Experts of a small language model.
Training: a variant of SOAP for the experts, 312M tokens, 4763 steps.
Below are experts of layer 9 (counted from 0) of a mixture-of-experts language model. Rows are named router (the router's row for the expert), gate (a neuron's input weights, with its number), up (a neuron's input weights, with its number) and show model dimensions 0-31. Each number is 128 + 24 x the weight over its row's rms, rounded and kept within 0 to 255. Numbers have three digits each.
After each expert's rows: "mostly gets" lists some tokens that are sent to it at least half of the time. This comes from a sample of Wikipedia text that the model never trained on.

# expert 130
router:113138149102154083095153136111129149081100103101158110128114156120140084108112172078087134145093
gate0:131097151133120116132147128154129143143131127211136132142127084138149103122133141142122171163161
up0:111132140151131142093079154116178183157160080103111133159128135138111099140138130121157125150129
gate1:121125137124125118127133125135130098115135130129133056130072123141127118133158128131118126145134
up1:127131151128133114142134125137117143158135123129125135112096072117127126134205078093094111123092
gate2:097139126160098110134141182115099146101130116119121093116076128111133128173087126126101131159078
up2:126132145088080125151097124155122141117131131061073113129103136125121128129129133136122145155108
gate3:111098151124129073140114139136131119118113141148130129151072127158134140125125140171131152151149
up3:125146129118135136112142129121115046197081099127127121136110151130131131130087062107132138130132
gate4:086125134127121127042119167138117113133106073102134126114125095129137120120139168122115090039126
up4:081141124120118157124185123120099108119129132107124098142121161122130160145091130118137129096129
gate5:128110131103163123120146141127125121102086101153142127128125103153134111110100117144116136185123
up5:148127122135131135111147133128143127152132145127093125105065156106126132208193130128135119075130
mostly gets: " Pts", " Score", " medalist(s)", " GA", " DN", "down"

# expert 153
router:155165114149162144111160121115129146154131096126098124095131115095158091140126157110142118154103
gate0:123132125123139145104160163126156106120099128121136131126123137132055097170105121127131120182135
up0:151100083125126123143085183125140156122133136097143130129099174118142124100081128125106123106087
gate1:119133184098062125154126122130143155147177117138121127070116124135138122134164126098107125183148
up1:121130165109130122102123158137143120130101161176137138124127126143112146124168120185124117107088
gate2:148073128128129107104145110183128149125133091132055142159108111127186136169116110150122128146128
up2:117127127122107123096187118124126165165135119140085114144134121107180143123124126131145113176129
gate3:122109113125090108126193147076055132158092131125140128161127133138107129136090152155133139106121
up3:126113138126145120138127174139102129133142137131137121120084081131123064097146131156127187129159
gate4:144095161121178121142147119123136166142093110127155166129115140138128131124150135127089133097154
up4:107124042126140128148129160077048132155127129141151088130143167093150121102134154124100121118135
gate5:194148142104099141133175123026125136120086090116132072109141127116093176129126139117105120133160
up5:118098111125142109127149126119088158150132120122111128121131123158180131107094124126153144107200
mostly gets: " (E", "и", " (I", " (G", "е", " Switzer"

# expert 173
router:139123192081141141109098121140120114158107139103124095140157153104132126110099164094157116140093
gate0:126127108129129180087130142062083112131104116109104142151138138105108127145169101121140132164130
up0:128097136118129128117144142093129125130122106065155095126135113104126142118152096102146122103118
gate1:131123128117127129091117101085127047122127144170169129134101161166103125135113133151130137126119
up1:113109125086132101088126103047097045143091158128051122125127111156108130084127130151162128100115
gate2:127145073134130136143107069132101140164139151083145110141129080149063112123137138114155135112136
up2:150120100149128114128141127105127152131130089141119164126139171130126138135152106131143128099175
gate3:118134121086125099151156130125128144130161092130130108132142134119129126130133130100130065128139
up3:106130130191160117143129163089086143095124133142152105128105129130075143162121114115130129127136
gate4:136125157100117101173183126126090106069125144141106127150126121063083178103129095119175135124131
up4:133127132126101133128130187094177128127144139115125125134210139164164178081112158127147130129131
gate5:092116139128124139127169136113167190126139129119127142131125148159115131116168074109078125143140
up5:151155100188136134152149053127113151115140125093126152103129134117158123130177141129131129133125
mostly gets: " million", " in)", " mi)", " m)", "illion", "$"

# expert 59
router:157130097084151158159139188107115153156134085141132148099119115132146105112143127147106102178135
gate0:068176143128134113143150127126125156133144145119138172117167104113118129093134093106154130082096
up0:140138124113127105163151123121114102127138101120123127157120125174135144128135104133122108098128
gate1:151131176118127132151110130129152148119114131128079128146131137134180096133133088122125056127131
up1:104103121127123075197129124119131141130136126117133182149104149228123159132128139130120132144124
gate2:113110117115150129050148156130181123132122114129084107120147128120054101128141129091121144123121
up2:128114104139129125134125171153138202137162113103107104092092100127132128172084136124143109132149
gate3:136130128131159123139121153112106125115207128146130123101148127131158132120145130138130119130110
up3:113120151134135132122120121095166129099129134093088216155127152122113099116137137106130122214150
gate4:127198144173111126149095117131128136090170143103120123130105169118143085118080092135137126090148
up4:111154105094132129150137125132161104153129139119155151122164119121139120175182126124134128132132
gate5:116128117136159105140120127148131148114128156129129140180193093104116079110131135136079075125135
up5:152122113144182132119175120111117130080127086127089093132101127132120147124160166110075132133094
mostly gets: " Location:", " Country:", " throughout", " across", " in", " outside"

# expert 37
router:130095155122140131129137074144119113141117128098141117166118164141134105165142141150163096156100
gate0:160106132126097126130101096132141140114125155105128124138157125105089110155106139129124130130135
up0:122233142130153160143120112126124129102141112084127164128126131110132128118167141139128114144105
gate1:107136175123130102117128128117114111129121075130059095114136132128164130132128125118132138084128
up1:120126132127127119140155199092127116113133145134127113194128140135164121068121097174106135125063
gate2:142089150151067131159114103122132126122109163133126105116166175124158133155092123127130097129121
up2:155086184087145078114168105134131126108121132117128129133158138124116133169104142129118125141119
gate3:061122147179119120149138105148120141118122118134100148127089155128140155101113096104115120121125
up3:128138113094145132093166098128135121129125132158143118126158150147106115126075132120077130149184
gate4:112099128129120132132127029136120101129105148122133111145090130135140040129116119132109150101144
up4:103129128115121130156130142130128148149147178106133127127126138137123131135118087133140142078166
gate5:095102123112125126138131129135118122127135242137144127142141140133129128164146102166131104146127
up5:145129145176120154161136118094130052124133123150133118128148152128109102120120132126107162127177
mostly gets: " “", " '", " \"", "—", "i-", " \"a"

# expert 175
router:135089121091146122092097130116159140121113089114127099143167108098141100103148139127148124158091
gate0:127112130151115122115132054143104086148138149129122067150126138127113128096129110127137126124129
up0:128109127166147125164151129127122127111129127150122117130121129132131154113163158106131137134170
gate1:120139156133127140134129131122116147123152127128122160137114108125132186125142134130098123125113
up1:113125104111117140152183139081131123129101129129154141128131116092114145134158113086144130168123
gate2:099152140133127125135121169141110154122127127130127083122143127122162091119120133083128103115130
up2:141096125069128128121128129136103129181093134138104185117126111133124129125134124123065117134145
gate3:134126126134147138121098044141128166134122128098104121128132075128122127129158114146115123118124
up3:122060120131149118111164143123121157124118113190127135142127126170134125097140118138132113128147
gate4:038165160130118138137166167125104143115133142165086142132154132091133135112088132111141135111122
up4:129146103126157111129126124136104081201135121128131131125128140109138147095126145123138117131124
gate5:121127146129125124133115147131130158131136069114125137148147175128098079125123122048138138121128
up5:161073089107121117154122129129143125122109098138127123127050132159105095097138078073134129132135
mostly gets: ".7", ".5", ".3", ".2", ".0", ".6"

# expert 149
router:160125089137123150138166117129085082141174155136117166128101104110133094099122143137100138150124
gate0:129132109170134133130107075121130129126132155094130111144118115132128125132127145105177101140079
up0:117128145107112129155140128091069128118157117156138128135128127126080133099119148130117106147168
gate1:128127116127141126114131120147122123152136132136140130214129147142163100118131127139140146135084
up1:129139094109116126134142129134134149127114112117062104140128134141138131178115125177128135140135
gate2:125115139100131138156144096130113178092116112128133122129140071097133130181118146141127117152134
up2:080118204075139132111127129128109120163157130150107139132116113154112131091142081143125104098114
gate3:133129139085114144125120127132133139119076186128163127140119144155119140166156086104128085122129
up3:128128083129130122163129117108155125092094115128138100178131143146129181136137140112128117117153
gate4:133158129133164111147121090127151136087144097142128100082130150121107171144138121148104122123117
up4:118127123130129098139126100125173124123117152145081166102201173114148076131128123150096126122124
gate5:193129164132117128122099124125168131102136133100090128139124131095189118107079121127129105119058
up5:082128124138137129146072128157131139158102150135113128090115095120141141142102128125123127127126
mostly gets: " during", " throughout", " using", " for", " on", " across"

# expert 61
router:158145125106112152146117175136162140151112157107137144094093111109120120118097176111118166139088
gate0:138122135070152111124128131079158103123132119127117129074121125091128166162143106085112092134125
up0:152134137156126172144098173129119175179114127115154138128105085110117129135149125091141127107183
gate1:080125072117130121115122125120142097113142111126118108137140119127132114131113139134122123143128
up1:096068126118091129116117126127105116106146132109095125149127122123164112110164087223145160177138
gate2:088107127124130129095129144134129101105095130153110093117130081143129156123137130101126129132127
up2:140120146126133157115199125092133113099130095202166116125122125125088167131129128155126127137129
gate3:123154131154181128150142146149127129148109177149144129108115120134129120090114111098116145121130
up3:092137129128131145148126171132129125189133135059132177131121150108074109120131127084154132109228
gate4:118103129129130123222128129129142122121134127126150168165136130168144159164166127061104127112101
up4:196088123111128144131137123112123129140131126111121061160120121125094128126129117124132151138121
gate5:127127133098132128132128128113142123086150128130132115072128141151127128122125133139103113108091
up5:128131119128137141136125086130144087207108126109145144163131196113119089113104083151129121085135
mostly gets: " January", " July", " February", " June", " December", " November"

# expert 121
router:139119132119116150117109097150116156139127160109145079170113122101138115167175150115095127111084
gate0:127115129157137130160126100143128154145134146182169128114125106117196145101080125147161179118152
up0:113125117130099128162072124124129135117103100102097127117117080117121147148188110112114140129125
gate1:122122120123101146083106126125173097128141103123126150091120095128148101121163144133122132155059
up1:144152176130128174105128155117128116131127126109114135134175193128133133130108160074040130089128
gate2:133115137133099154181197131150102125127142129100125128127158108152120177121127131093134126134129
up2:124133128136123112122096130099125151125093106127092128125027140125133083123082119113111110142129
gate3:122113138118131109168205125133137143133145119139188133163085135105144078173124099109124123117127
up3:148171117101154122108135095055139083142133122134077146116117104079159149163124122138085141130126
gate4:133119153189126082170128108115149125121117131128100116077158130155145147127137140128064124128108
up4:100130151155128135145108116136163129116146129100140113159177151103133124139131136109132112174199
gate5:157128109090137179219132181129142109111122142106120149129095094125130103100118130171126118124100
up5:079143112105130117127090108131125090171092154111108128125121129128120130132149103068124130092179
mostly gets: " months", " million", " 199", " 200", " years", " 197"

# expert 9
router:144147153091147169073101149099164167120137088084154115142153158110081098122107110112145134148107
gate0:129137130103157129129130146124115119120100074130148125121118115144098113144128116105162126192118
up0:129135122164140134108199125090123155130066133144117118119149145150138127158121137076123118127128
gate1:127093157071087127112125140139127133132133150077099070125118133097125125108116115133123139119123
up1:126157136160145141145144129153160176132101116125143128137144105081125117149129115121098122127149
gate2:127176132125112128110126103129091132158143150094126128121136097131114130134153139142117148139117
up2:092128117120151167128105124105140119140131191113094138129143133126137135121140129142134122092128
gate3:145157130232159133125167125127126132148114131137123122128117111125132126123121156076114142117153
up3:140131139185117123116116141120142103121128134204124121171076145161122045122119112101091089087073
gate4:105164144120118109106131157133110074144081075089138125129114133081088111177125076142124135142168
up4:102128125090136136188089127129110128148126105128090137160130088128143129158138139121113142123144
gate5:132099112129165128144130108114101129142114140184133125126129140118089161159125118106088188125091
up5:130128082123123106141164160103097127089109130133121133112113136063123150107121155167133162134124
mostly gets: " (0", " 0", " 58", " 97", " 57", " 49"

# expert 70
router:150138136112161124100110156123162133107127156101130142153140137130119108115083143144150087120125
gate0:125126128114128090076139134152127158087175127032130145093135113109085150124135106163121141088122
up0:133138124118112131129133127148127142154114103098116109066113116174165153083171125101101130132113
gate1:125165151154098158112190142146115109147099127100084122110097122168124125168125122142079160160121
up1:107129089084150131105145145130143122135124114127144124108128110128129120134119103130080128136093
gate2:088140147154071155144135118102089113117135130105154142198100127135109126136118122137127135123179
up2:138113114123127132118132148107125114147138132105130142115131181126100120173127101122138087126121
gate3:126150132131118127100099137128137097125122131104140083108122125123097129162175133196135105159164
up3:122201145079128126116131122148098128168099128132174081129134125156127147113128126093128122108144
gate4:139068160101126134104178159138141109116154117128101153124136086165103100128104130108070090104140
up4:115155127151113149112143127127077115125155112140128161151118119127137122122122177114119105147131
gate5:127101125133123161132200136076109110118131133127120161083104151135128121156126127123135116122177
up5:134126149128164166123149171134129135118118132137090092117103130037109129109135118120161119158121
mostly gets: " ·", " chron", " Epis", " According", " Notes", "ode:"

# expert 116
router:144137171105155126135102149124133165131118111085149121120163127098144103103107152096135157116093
gate0:108120132124146116149130137094121139123128118128161123088122069123125142146125105137168154128129
up0:126159140130133133086114089146146137131127126138130175127128106145127105100147099161122115119128
gate1:124117105140175114130129112129122122133112127105161159110174181104116144122144114131164130168084
up1:132145096107135158127135128086098091098135143131120117127127122125124115172095141105208092105151
gate2:102142129130080130168140124132038136142096131170140185153116165123141161132127142170132151117106
up2:144084105131146145155166153097115125129129133130127127121165092038134112130128102135128185129156
gate3:130129145152131129142164116078137107127151135127137136127130145122128113114125123115114139125140
up3:127130139083136121131130052172139118122145149120146117126146150129112116138107134129140121109096
gate4:154115133130148094104133130101161096129127140133131103156139132143107139100098129045132144080127
up4:140139092125127145141114194080146065148138165128133133125138137136128154100138106127134087131103
gate5:139117157116123185160071111108110134119137163148080140126140142112137093135156134139118140126120
up5:119133130136126127122143110149116122142094111138178105115129080127166106119147122126128138119138
mostly gets: " 58", " 59", " 53", " 46", " 63", " 54"